{
  "shared_expert_gate": true,
  "norm_place": "pre",
  "batch_tokens": 65536
}
Below are experts of layer 4 (counted from 0) of a mixture-of-experts language model. Rows are named router (the router's row for the expert), gate (a neuron's input weights, with its number), up (a neuron's input weights, with its number), down (a neuron's output weights, with its number) and show model dimensions 112-223. Each number is 128 + 32 x the weight over its row's rms, rounded and kept within 0 to 255. Numbers have three digits each.
After each expert's rows: "comes after" lists some tokens at least twice as common just before its tokens as in all text; "comes before" lists some tokens at least twice as common just after its tokens as in all text. This comes from a sample of Wikipedia text that the model never trained on. Tokens count by the router's weight.

# expert 112
router:118108095076175089128155108127134147143137071152085113076128137164114140190154096146095080137124095129118069182132064113113115081075108155152170151147118201133177128112102152091106162134174142130041097111140158088130081142089130066115188138124130205077173109145130094158140134111150113136129169168147201195070089135134086156108156109129
gate0:093144083120095174088118100138109101149107133113056165097123146145115053126143088152229117118079146137115139139084152165129109125070104151078088110130107140225145131165190105143119144174092118148083111110110121182060107104138118098100139180132077114118109131107080118116105154030078114180123136145069120116087090142107166142206111125077
up0:162087133096140126145088069143129101070106132157101124086170125114133149120104131104080109116166133151117142122111161115203136100104064115157086138155152088174105132092118141106139164177166111139085116147132167151131098138065143143138150136099170151118189117108100154162147089064134084093182130146138103138122134124112179169109162144161
down0:085106126120137156092103140152111066080102106126094190110120170127156145171092067126122072124145134163138048112110061147089121167101161125125101063148073140191080145144163145113074138152140083117186102109143159125148117031055059148141131098166152115156102153139152091128138158089113115137150088138167117142132129153118100162130118160121
gate1:140124110132132154125121101071148133194114138113090115138077169087106135121120121137097139094152159134176095149136141216086127159129121147128114106171154130153134123095165133110128140143117124059172104150130149093178132108132111120175137126162114108100138152186200100053132179179087156068109095171106138147155131169147133086128092120081
up1:119112108155073112095121150119088148158126126115130142089131136159115156118145076161116157148127154138133139149129146078148144164139170131144131142129170061150098103136099119213104095180119117143174051118136077089115132132137068151070069075157207108106114116074195198092128130150116079101189089107108099164162131204152162137134136181122
down1:207151134103100205134121142175127120093102153166088124084087135083154111126138135112117155114127156063174108160132128134116088138125140137139115143086153144189136137102138191118119133123145083070102173151157144190183174158126123112121171147067138152164172157100161054160075158149171130128100087110113101130140101087092112180200145102131
comes after: " ", "–", " (", "201", " +", " −"
comes before: " |", ".", "–", ";", ",", "th"

# expert 89
router:184132129167137126172102164121151127145133119150146138141181171192085112092196081096158111134128151165119166107121150117095110139104104096157154147127160073118116133143079118107152127118127095153146156135194158067111147161132127128169104152136132158132113121150090133113149057164152071141082147096171119099130153200125139137116174202113
gate0:158132100140165146057091120104149136146157050128102130106141103118075127103144102103146137104114085139134169087101147192139116161151136118101157135142181070066088088104142106215160077101134109156151140145084135127188106136075112131114143146114196190103180133168143102092053144076077149116158078124087158102082139141138159115160110194070
up0:093091112140066185142120121134125105103087072140161111122135168137112165125124085111082139152106105193167138139154151133195130187107131133149119135068157082099022106120156152120146168166108137070117161127111110118125126081143111118128153095128135137151097145179116152104148152122112101138207072137188107183096152100196149101132121159094
down0:115106159091129165138163152123101087188143125166164093123184058143135155150118154080111151143069155120113081146084152143149116188136151146136157119122149104149088074155127126172117131118147178104094111071103144147105179114124117065156132138138188138121128120132145148166140186144061133108131137156071170196140118147144131120110116135131
gate1:146177121207132098064101112133083100159106138084135063169159151106152173089147073154138103192141147132140162103102104124087101111084179139127155104155122104180167084171059144099145143110166102135126094067136103109106085118122117175136154132134151102142144146135183093153112150118144125113090155091124152109142107118109134105117072076139
up1:109139107117139148087094103137102115172167149126161129151125143122206123112071093140138150147131081165098116081077097108084183138172107133151056108159152105129156090130124157128146168124134118180135158139143088063095146155176084116116168169129021104106091102148097102137148126111178162091149154105123198138109093122118128149109101086109
down1:082122122119182176123150151122080100138127147149169163185145136176142124143131169107113119110084109096108222118181071097106117092125124124095170065183119084140184135131106096119150125119085130082112148067144115090126155148114131140138122098135092163116106140172100145139179159167077047124154183158157084117119072177096182094119149135210
comes after: "1", "2", "3", "0", "4", "5"
comes before: " ", "0", "1", "2", "00", "3"

# expert 32
router:052112138131120153132135117146085108089123128105129121086106181135161144100122197100124125116066139077116137191121096155102153169119132110107102135137162161083118121151060175145108105058199127158095169108166179159111140161107192144121144126078164107155146149169119106159145170169166189130153181139136159159136131096135171181107113160160
gate0:141098156179114124153123203160164123132104187125178150145074107038095144146117134159120134127169108204116160115123042089126133135164148163108120121155175158163140118087149117124184144124112108131153130171097153137122116131139095157132123021131103090175080094168131072137110129047197114097070121100085085167103128124120125112134146126105
up0:162091118154126115138150074175112161134147056047105175125205085167147121166134122182078114149134133158118137099100099138155103145121121158139155092108151132106067163165140174116184151115108156132134120146156111113102146150164142091112094143166114107106117075104130159113092135128129111145111089104129186165058142138145110091110165093082
down0:120109165072144093135152124140140101081153127160153177123122123097126127147088144130117181089114092143164117171119143122156160104116169146153092114151142115113141137156177118192134129070148161163146170143177117142125208173084131164220129115156096089132135107157081083146123148073158184162149199090154101121116115199132130097113099164169
gate1:192134119074191191141086105136121084114112095108121154078036167126166111128151151149150113173153096131126153162144092104085142126125111174134117128165131131124148114159118117154110163141132097153145102125154127118126118147112131136127123151114106197110150179163090086171187097056133186110145113168160159091146076160090108148113130126160
up1:131138101119121188120111115093098123110137110132112061093116063140131116115079150129034129112134128151124159132154112100124127131109123141158133152093187154115147108094109128135081086130172126076154162150104145138109141096118126134119102142135123152141141107147111113093142142125127144148149162176132171151088076183120169120135179153166
down1:186153095129106084127160062078114088168128105146115096112128153107150056078093184171095140054116166182130123107112101083172153180154122111100131189147223157137131093150128141112162110168132147129115140111130135119106178114121079114101077111124117105133113125130113145147160160136151135061137101170150095042137193095098146057158121173147
comes after: " he", " and", " to", " He", ",", " was"
comes before: " the", " a", " to", " his", " in", " an"

# expert 94
router:108130167141192118092118147147141146111117155093102133121171096136164109090113142180110147115155132122112163121151100105175083168121101108103063134057130131146082128087168097184145162154100184099152090076122053096143180097104136119092088059147149127112116100067112174149145114193170130077067135103134113064125146138122060157084142103122
gate0:078188152156169102089098090107071085115146159086153112210165134134066163123114188157108079088188137151141151187097154139135111128184097147098136146194097089078089170137152130132136129121089130150138097151136195122078144154180105126175162111158147138081151175174161158177133119165143123130165139144145173142116157100137119113118095146121
up0:140173130208121124123096107095146164150104106084178092140118060118115134147112131097172135127068132175163155104133152184126123104104132130122120146204173140132102087108151136137113135134123163197136133167193151133116122131164082103142156089080133111109138136142189139188103185114086093105185094150094123090140137037166097131140093119109
down0:164137067184101149106137119177181087071114121095100121133101149158090102140128127119113159141129055123111154125162103167151147085173156138038150104132170165152184101125116097098141154132137106151159076169106170169104131127178147148164134135138134167076185129159089080106127105097136136115116138090109127153134192141082092126100151104146
gate1:091063123146138183143158124188173109109124130134068127137151076165146112171179184169127136104186131100119137166170171093145120099102101163131125154139116158102077103129082112173174155112133123116146117207088091129112159138089114117113153124117073103140031147183131130122087107147117078063105130157195055101108081119168070080151190166152
up1:091096166126154129061154118157096104128123141062091105144101076149215082165096191123085119163059129155114121149141112133161106114090119109082149123080148151115144149163158102143145158165095155139151091095139138094140140131159108123151078095103117107152158144122144161130189170192149142082152115120145103103079177171124207150056113125106
down1:149112131157157172103113112098114097135125156144157121135156081132095122164112135136121128090139119143105131139180141167132104133136127106055146139088121086043150131052146087081171215118153126131171096126093157123167154154105081151147118128191125087098169156137102131124135112086127129136100150199171149015101138119137181195120102115143
comes after: "\n", ".\n\n", " |\n\n", "-", "\n\n", " is"
comes before: "-", "|", "=", "==", ":", "See"

# expert 28
router:133090135114113115202133157170124122165172158142107085119159167110094103113079146144117081154101092163129164206147156193111129171159149143071187085122079112093153109176106073142150133105182116135139062051143126209139164075118085129174122129120108108108110145127147115134156121173123130136099131088151141078112149171184174150100124147105
gate0:192114179142096130110146152105158122151104162135096144145106198143171124086143125111141169198120213130123061074156106059112134075119122173118150141172110142136136129178131137143086085127103103093130139134134126082166142107122148151140105107139142140135154119139145161119142165169166138179153148133142108151096112177135117118197097125139
up0:184133106118170112149198066148163171176128115078222084118093115139143089122107133135178117100091149126127114111135143131131100108161180224151178155124104121102145129086115171153160059149132103117094131142124112104116166106103183128167148174075125062106072150164103106105139052128104145058140188121096116122138139133147106142117206122157
down0:158096123150125109182119099169125123156148107117082142123167074120164121140128122154112091139142124109077121156125130174161145145173149080118061109107119102131084097088068119115114183179116163099198130132047145149138113164134151142116089096117118113096115161105158104113090121159099099155171088120146065086118152149151108048069089093115
gate1:125128170126146134114134110130095130101112241140096143132121182101109142179144079121130095175134143079147103144112116169143125148113133169064151071053170116118126148165128156177108105103192087105103143089115112107137099147068119095133150054119101126162145219111156132151119146146167117180097207126125046151099157190114112119101179125125
up1:078139141167176114134189101165123115142143174068160118105177068079115165139089106135104111146106071161118127133116123181162080184106158118057089137100164091097111135132152117210164072129162137181135101147116190107113137101125120140140177135159123117098206148092118128132086119132189099112126165181121151157104157107131175115105153125105
down1:130113122134115092162143102081118128148080125127148134071161156185107078147153124156212089096076090063121166073178064112106106165100113107192190155115107127156141161151050162109134131128155176088113142116135171114113147166114139147151175157095160064151132136119129138074126151094074144168121177145102159170140162071083123114061135150202
comes after: " |\n", "\n", ")\n", ".\n\n", ".\n", "==\n"
comes before: "-", "==", "|", " ", "The", "==="

# expert 85
router:145145097122180148116083162132097161169114093126145178113102153091109137174168131128121169136106129175110110064163103111096162110125140149125129174128078075145211087178119140097166151175038118119104124168150150124063116167175148128128197131160113073087142088101083113114142110123142098116093173142086161115135109174157169191153130086096
gate0:145141148131145134137081130117125079206151084063139209069153156122090126139161170170117080134156085128169148131137107144113167096093097160129084117168118119089162077116115151132109154106103085081093164127183183121113119122129101091097162154154087179132152161161112142104067126089165121108141161183074171128098099089192144143178105093106
up0:160128168121151076126123111120038100122180144119152121065123165168131146151097106156126104155166114115110078135125070121131095143115157149151100092067083123164130159113090077113209099056133107136102139105122121182116112121094175156196125148107086160156123139123177172062131139082108140175167140082173165076128144130105176137083116095082
down0:121105140164166121112123105111184066135120170097105134104121140098134044067188089097106126136103145173111124160087098153143136157107119135123106112111143078144167146157160120157140162130135145086080118130154141123125164106126160113132103120159126161140123147140052127099139071085076079198147112115072036160103155177088150118158156086155
gate1:095162113097141111098098122141109114100101158147145113070135189091122098180116145154087117180112113127204092136136101142079134157075159121135108122123154158149124108139053129165111037052110095114126143146112154111108107063061187122064126179085098094115150140121116150130118164085199151130156122145148176197132142142178154166150131145096
up1:141118170093115177094087118147157091088128172125147109086109180159131089085141098159151140144130103125122128127062169138094092155163153140145106143116106123097147116157078081176133063115184155134111093086118164149120048104116124141191113134096090122161117110144139119079116156117139089116141118160099140181096146111133166108064150121095
down1:169094082157176143182198155100127109135165154115122193152070114165159077175137125115145195092167130106084114115117150106166111134158132143123106094165098100069211123168157123080174077108136085100113176085187140089139154131119109132090113132214084096109112103182155123073127186078161156093132171152150083137055063137148145119087125129125
comes after: " |", "|", " \"", "-", "==", "==="
comes before: " |", ":", " \"", "The", "S", "T"

# expert 2
router:070147126121097144089119124082086072116051160155111084156142146134118094174136105064085151125142166090155142132167145125075138138174146073144065154139144091072147118103120075098130121090185147104138175110140132129105135092198163129151146113101134153133112083154111186127097172079150107095085128116125140142139140116155156141082126137158
gate20:084123144168096144104084097107105151159152089099177150149102152149116158129114124144134156182132172100156118163111137131074126119140067122146160119088089176117092150088173140153077189131104094123091191128104106177185158147142119138144100167153045142110102122170106144075184140109098183177120098137167184117129095107114171087133148150121
up20:155144161121109120158125108111100167188124163107101137099161129092097077079124091157095128122109127118123144106099069089108048106079110143125088090144086095145122107161126114178146114159113145094105089138158155104115101137141136143064127101054071177079150174153129090108143126134123163164131112136098132172154118154127130190075148097131
down20:099162036146152154160131163115120061152086130106200113092132141136131164065123126160173109127108127105153093102167165149128097124123133114121115043168160068181078159110109131134140173128087185174132131151131128125166122103200061164152159157106117143098100121118105065117177131159093106117145094082156099108097095114141093098201134125161
gate21:136139073113093202110166172166198134093099134179120126175158129130167071149163113119073140076156144120155073115188155173069103050085094121095108121123111168090147136106130094135094103178117169130133177035094117121131124111221117127158129156173110140103132065152160140120095140159188121084167120139140083172126151141171119134106136093157
up21:123195105077182124129152102067099124067159119105102118138143139147143139150117119142106142161119143122135092067200118061083129109117102153180163124189137149127077138130112101129140136136072144170118074120222178144146158178129126117142122129126119186114158109125154117118093137133207097137179130156183149129106115075210099149095084166122
down21:195135088091085139185135148194148157136163104091081140157103146111110119108163171138157123113167063078099139147143142167142107169085160179114133145170164077102119135099107135043146129054080108197140139090120159121069081140153107101112149115207063128146053119149190116098127133134104114146175096152137100134159122164099151137169118085162
comes after: ",", " and", " he", " was", " well", " He"
comes before: " the", " by", " to", " a", " in", " that"

# expert 109
router:175130085143168143168202069062109151142142110141161094095107157191104098148158098167135107110074130146139158120095130109065134092136119126136166117160075133161132153125112144059121172105131143131091111116135122163096198126112105078151150107079151143126091116179105141101193129164129075091119135155141098124147167159164148092069163153095
gate0:061079098151189187092113156165132118076139083155150117090101147159080181145133129112140060162136105094141137144061116190093107150089126153121128102139148147153108112176151155155159157098094163098156162162110085157110084110125127136049131148142101085155169126123149046108108115190128114111095143120131117106101137131128111113128082124139
up0:158191148146133126127188162110107153114119147111072114097133112089152127119096138115116093048140124156145158123179112163223153117157115182100177139123160076077217119114087082164126085149138100177096160159135208061115126096146137128168131140154151135209149076111107093165095110187092145176162109158124161127130127129145138131161164081147
down0:140175169152111136135088137131135138101104105087130123152203103113152151154153176132197035111094119084094155158133160190137093112112143117073132121188125223129091086138131173129179119111077141087123140129126131204108111072153144151166122161109098080140119116063184099091103157163092161159078144190118108140106126172152108139145106139126
gate1:132129133160075123144119129156143162107100143155120143129124122152115178194127125166089106127122176107106138140158116245140144180116108122152115134146120121145154119096107137149152149118118110053106133093092100170161144109144173137109083143167126115083141099141130147139126145145125133105134152113140118114092081092113099081126198149085
up1:116121121119151106136217144101099080132106113151161143149142092148131109094141189099095119145110097140114123137173125086149137168094175129157134130154110156162105148182126116122190147106187120137146142144178196139102161152163118109107093100118105165115110156210108084144178108147185116136134177109077132123112080135146197184097185099198
down1:110087145091136112180093142067142113133122182123132167082111122145162123127144082171122146128128129143147126140132144063082103146077113135136122095171169165158170116168169161147090113080138128130099153132166115125168126169138107162177151130130150138146031086144096118096140174120137135195127165126093120127158088116152148157163186126145
comes after: " ", " |\n", "201", "200", "1", "2"
comes before: " ", " |", "–", ":", " \"", "th"

# expert 79
router:116141127135165112127158117047123168168133118099124140137177059111135120190117153092148085100082125205102145132123098159173108177163144152132202160113065040068090160101186142104107136102167125143182107113145157138072148137127157180125114147162151124088158176083109168138075135169081102122143160188133123117121162096163143139055076149101
gate0:115216147135191175087170096125070146087113159093169080142113161119149144129127123121093153194144127142143125127106129135116141176137103135088134123088182136120111177081118130133177117023128182126147112136103145091114113077098149134168104143122169088140171141206145106108092116185173194134173146134097145114154145173097152140078094154112
up0:082106135112165158095106125055091155116124119100129199117108145182113159164081102125108173132155120178079082154207074091141164164088107117158140144129160124109104166052188142090179138087124139159189134146169125075139147153115133140155130129139191144121144100164143128078111108093095060116163109157115124154183161061150142130168027071111
down0:116099139072131108128163146144153155115144170132138076156150074142133148149142100150157081171165102137127170130114176157136162166110075151181141132107134157107125100153175146094136163098129105164145114098135158143133127082066144072154145095201129083106126152126051125150114119171202155116186188134102084152127180150153209109086132101133
gate1:115144151074149086112160121151121063101109061111074138179148144106124110183154130126150149136055149155161109130161172173123185146147070169175107131164126133136181183092108090093115095072181146148142112139149153113111144133127041126126144078170166106158073132152121124129118092107139181161101116156187106145054106129154086113098097122154
up1:124136144160096096153173177126131175153107184052174100125126089176149131090163147142120101178166081155170171099122167133102111136121143132072160132185113160126149156186095138139141174093124155128137110124111146092139168140083157116163092177185108095110075051145086106096137072155151094110186107114191161113151178163111116160117184087091
down1:154157183112096158152144080098089102138153135137114108151102136078086065156206135128154171097091122116171124114100088143103129134144095180175070156110123190166170137136152137136118138090147087135132150123222100136173172119127142092123132075150165067118167189090118127146103084096155154145087160168158143037121127148099166192101105110155
comes after: " |\n", ",", "%", ")", "2", "0"
comes before: "-", "|", "===", "The", "|---|---|---|---|---|---|\n", "=="

# expert 75
router:181126191077087122178132114134116097186118176116128133118148093131095129069081090168089138150103104147141170133140196104127145125125148161123088143119120127112172156164116132154170187173169149104109082114146111184164155122113166065104091140134195133147141134209092153160140133149157108114154177101185132144137133159134156143103115093128
gate0:118171175157119120090089134118086150110150100091184152111137101125102130136148107128146115093126153124144097102088094204106153076081079147102161116086151163139103150122164167064107128145113206177114169194102151159149138112098038091141140112143154148127095115107167130109073117112084103154095096147065138143104164082140107067142134103087
up0:099215106100141143145175182096164087193070122108147171105107112109144176102148149169070091080104152125161217075121143103122140115140175102112119132160154131132070054133118182153114061116101106120176105158132114081138124142084144097070076036157126119124138133140127128086133088127107118107153151062117123054175156159142129151136111111203
down0:147159126096104097117114128122101153147082138137150125187099157165113104179176139160128121102162159116099147142095185185111108093154116165122195105189115134178111082133170206113133124074105127174182172127131129091069129169096109134122170117111073106145126090082141144139123108098131121147117125137031151093124163137143132134198175078144
gate1:126151070151191102116120179131146181080125112113110105168112147138155105158068116132112129179056134118126089158149072135112144130090108103134150138115179171150162118108168086115090113107106150108148107097085101199121097152121129130136149111083092121131103120091138106157206097077111139214097091156086180139134101145142086121105124080158
up1:150088158196184115133096151126141185128176157126100085054110124149153098110071114142119111102065119159147062152108137152120151153152108128086130152098143164131130113115171150111149123068132172142094158158079140137153146142119125134164126098148109166128174069090143174085115106076121144159118152177090152170128086145127106093116086099150
down1:152126154149115144147103100075120117170163155085179131126130132136131053125132077152088112135145168168070054128153151113135109188123126072147096165120145131091192132144087120109128099105089096058075150095125092160105136132138167166118134134171134094102181116172086193113131158178121040122090129107099096097085134142145139045142146153182
comes after: ")", "0", "1", "2", "%", "3"
comes before: " ", " \"", " —", " +", " −", " A"

# expert 104
router:128089134112125205181138163093122105134135137140112135080119139149174153168107182212120102069161155148144143145128130103098073147087170113124144123104097121098101122150117129155100157107168085107077158116105163147165133196137145114179169091128079135115143103176115150101119131167124120124114125157130121110108060138138152075105161150101
gate0:107123133138138167103136125128093083147210144093151101111116162117122170142121143088180128161097146227090121105139135151138137092132102140095104141090135087089156153150160112105140162164138139147110107048129127197137144112074137138150147116136116116154125070151089115114113154134148090182110149135132138126113135137193211185149068065117
up0:160084144105168123116131097136188135130118147154136156166169142136136122122183151096123111140141113128144202138129195126175107189096192109197136149111115121103082144175160172132198106184148115125148083134070116095128118118107127070133139144127120157103096202080077123147125102154055073075094103125183099135124134178123097161212158142116
down0:100134115170112177121100150110122147132143120091143095135109106150078085077112155126161110117193114108150137082108135106098168155118110149132084129075147128109149079135155121142188151180084173129096151131119158103121108180100097100184129109054152137138119066141098197154082093142119130128169118113120190103136151061097084095165102107137
gate1:145159144148139076112073174108177088118150135123143120143128129098137188134135168089108088112116108105123131134080143138098177133178132140149126076152127181116083127186199105133149093124104116079065100129125100141131097169134106123084135170087149116176138172120173063159095126106117120116092156170042158107123139132161164195141142175159
up1:156161193206125202112097230120102171145131133131092094163110160118143122047110110104135122157133135166102149055093081144138136087175077140089172110098184147126113132134097147122187130090149159120137116169135101131111132081088120122148157149113160117113165087097138152125134179172159153162185124086134108090144135122170126144089040079086
down1:147116119077104217128075125148119143154143099140154167132064106110143169205123091110112155111089110101143120109123094130109142155086141134163136137130186109117123142125161138143150136102075079143108106082101074145153096088181095127168170086095117083097160107103086109135127133123104060082172078169166130093122079106174109193115140147090
comes after: " |", "|", ";", ",", " in", " January"
comes before: "201", "1", "200", "2", "202", "3"

# expert 58
router:123141075091100157192142139149117111098144061163132104096105212082114113113125160123132107115066163073137071113175120152148182160081128118123061133139163140090153119084084171155109082038086085147174194131152148153150062131178186141129167173124099126168071133126103107143121148105220164122158136130142096155103141139126125139149148132138
gate0:092172156116153115141114137120111170065117150117176118142117172090167122161151104159209115130113095079154153139152072130067132197055158127121118101132100168150113151095132156160148147065150138162153207193131129090086159202149173114130087075119107133134111106166111092174110116110176153180108154105116119135090084123149135122122104099144
up0:116103168088102162121132171140143148175121141134117092124090138116142091099160178107137109128129135122152078109138212035113098059159148160129125113151180124084214090120111126153114071157121074138145124075156138159099106112144169126132117123079093105201115121110026117109146107120130157123160157183166158128152090158106135158158168115141
down0:119080091151109177123169095103118118131116125093109140121089121112163165145136092170124137198106107128120121104123168144062160153111141176106119163142140153153128123110122127096155157166077130141121065162161083102091180104127125115139141084064114145100140178141197142141133129139075134096188137111094139077111123120194169123094175111174
gate1:136132129130110177159088055139185092132091133118114110120174120134110079062076178117089154082087101124209119123209141173136128075184088158104176128090149052140143097109116155154050150101103101147123138087113145119135144117100139113092159144117139111142174135067068178124069122164137144135109149160104123133145106098165120161151161142127
up1:056154110124196108167153092172139098176085075094152087078116187059159108214104113112129136133149170089107130146130131138092093147148104121161083140165100149116127069166076147141118103135109155146115151127097140123070102120179153148125086183123164093119102080167150118156145180123141125105131134103112109169144071140085113123122092107162
down1:156175148126141074121140168179112138078145119138137169173180135130133140126170135081159139099141078150075096132146160165177155089129126097114122114118163098173092144057098166101159197170132163133152113107086154100143137142117124102154112093163104176140122108177117101125104081095109092163163088116141200107099186080104103046169110117152
comes after: " to", " was", " and", " he", " be", " is"
comes before: " in", " to", " by", " as", " on", " with"

# expert 29
router:117169113072078135087192167147150160179131183170121111201089101124100146138131081128107194131163105089142203098125096113156058118136137059123081170126163114160151087167118148142077155140116175095127115130119111187167072102125118150111159108135156082091129172086134171172139144177181117124110077103067088045145170107104137118063130171077
gate0:149210140123093148114129143221154103135094141177129104157141131168121148170128156103119117096166070070103106218129112103138081107139119178120144134143100095125111117125124147088080112191152126149107148083062105126116163125142120116129067125087144105114076069121180106101122157129148183130056172127091076071113122136173137074125167160140
up0:154138134112167140137077111128150102079135143207189044098063151137111128146072121105175129154143096117099119150171150190123152101116143127168129138123151138093127156088126153114106112127113135165147188159112155130094122121108099165149143075156166126143096091110189134172119108046119146101050077141119094078135102143207150111158116152175
down0:094111162056145145188137127108114109155105145143157139108117086090088155109126099229134110099102107062107153192169112132059096129150153111074101121141138117152087118137120117109166164146104166150140126136124140141171146084092157115125215122067090109174132059174162126143094110103167186077152191102126106092134168042111149119121130152082
gate1:099148112107109091181174166170129165123144160171154122201105174074118170102132158097173131136147123154103165117149108138158103122168119113100109145085157104187124104140146138157105116117105148124125091097162126138137075099112178129107129115170146096142135162154082084183127159160155119153063196115071074172131093077134197182141195147092
up1:155039157155085143134158169134063081091104113103061115182073138115131119127111108063144116107158159161149111127143137144141117135180096147126157111131149092142100101157154124145176147154078178120117102126052147065126162140116122150145056128135132149052112130152136122109076089167182087118149121147159149132127094109096148169080159160117
down1:117172060115152156153128088123054150164152168193178115133168172104111116106129104170134134108151105157141178124193126152102116134153138088141135081109153083088104151131118130103157137077137168160145149067151152151132142106148112157143187184118098133102144103112186102133086097090138130167056153114134093131078207097142158184093106100110
comes after: "\n\n", "-", ".\n\n", " =\n\n", ")", " is"
comes before: ":", "-", "The", "==", " by", "\n"

# expert 87
router:140113168194138132158098081105148137093186076147145156123180058121155090159086106163127109128161105117172139103166101103163080140172132110156143156076127099128095110094097131081098163103123165159147082151129082140181171090135158104156108111138054134106158109159107192173110096129148135119120084102116107132162163085120035122134112143188
gate0:082142149144142135121145152174096171087093068183061166155111163079154118190118131133104120138057120100108164154184075189157119141104101158109185146091133148045126103130062126140144096136092119120137103150086149144166115101142102114097114118144108097130067149142136080122089165122163121057109106158208117166092165136133136169049151179108
up0:119150074123128151086146205136164177139111185129091157133161144148138162121202183140150112080115124113087102205088138077153050151073147158077131123119148133118164089141183086126081152126144132129097115088166174199137110131104099120119118093121134109136138100048185102138118179155161153084137138109145137091076126168152120173164134123122
down0:149162116113151146161115184163112116128153141147176108093134211052132130171060117136120126095132144171162076055112166156123186141129120120139087166102149164090102144087133084106156153136163135141135118145094141143139093118146090133048141139099138070169132120138126151119122136209159172153181095145140136176158123085187125124168134153112
gate1:060091124106160115135142193085129165140106086081062086131113145113146132178162153111128087169125136153150136146138099106114137090072100156133178161088160138026186169054164084145178100095112158127105114074138146128108131113130112101098161144119132127172105102156043154158144125155139135097123146211149178148092068095089171154162088150148
up1:100152097113129179145116098068125148146101047166149103102122162077161089159150118099107093121097124104173131137133097099092140103139154159205130097191093148115145133107071147117088151160076134112114121152151086143069154123146132124185138098110107158125141050144142118127142098125117156100124159075116126142085116158152084148140105170147
down1:106068049078131141133111130115127071112136048137164118107098095112105170128176160135084078132070094143182117132093165145110142146141068122125155127107154107179069092129146188149105128146106154140133089196146193069140167114129111094147145153177174168154162140147099148143158178143128125095160103133157119144133100109139139164101106207100
comes after: "\n", ")\n", ":", "-", " |", " Total"
comes before: " ", ":", " •", "-", "1", " UTC"

# expert 26
router:172097078122203121198113157090146123090055088150101179103205129181102112169125117141109118138107130148113090164172139106071136127086142159155150111100116160082159172106136151141117171158181093128051142088143165160182096197123098012116150099108120168098109119155105140175171112091107089150127154173125162170058090138125132149114135122138
gate0:095126138097165161136126097131156150180121141100112113161107157132138093102124110096176153098114175119153161138082106191093086134142064101048109104108148152145137111129134133111186038088081140115117139106059126166074081117109152114129108126100093112113131101101119088106134193148122152089136092146106155062118099065057129130147157115133
up0:142094164155111147130146113126132099091116101158117100132088146082156141106071113198134085155158130144128102088102105150126065123136089092171159128094149116140107073174090103127132143149081119067072128114071092155168146071124196080103104145132132108135106049145103158103135120146099095093154164168133173120129109152133193107093130082122
down0:097168160106136149131155204152100131185106125085121164150144103110167144080131135132120090149195083127118095157120080106102101190062108126095139139153069159128126193124131160112127161147157092111102179128103128108109104188183172110132097138134100169192090113133155135130137126115091185174085092087120158098087118145131109106073128137068
gate1:118110113122089155095172099105130133109137109154139076131087171116177156108151126123142133029112134152145140141087154139089142177142165136117160119141151059136096090134153104105150133164099109072117185167067131130080147131128140138142119106098134072111168132125151151130120122137144103048110148125114154114159129150129165140099169160106
up1:070118106125133176141140112163141114131181149197123118106122161150070138127119116120121081079142085171124142125107086183140140146126135127119078123139112179187098052187111186144232165096090122106162178112115113189059102132154150198132089122190104150121156112141148135044126128138092116110176153138131160123141087161137112123084161123125
down1:108155109128156125133077147118078132117166099150127162147161149093159121087076089104145114111110064165077054083107117172098130157095148113130178103188145112122079153116126132173157130141162135036134138087091147148135124156098094084152196099087162099143180091138127103178133164121174142108192100120104169115136070151176099161139099198086
comes after: " ", " |", "0", "1", ".", "–"
comes before: " |", " ", "0", " |\n", ";", "%"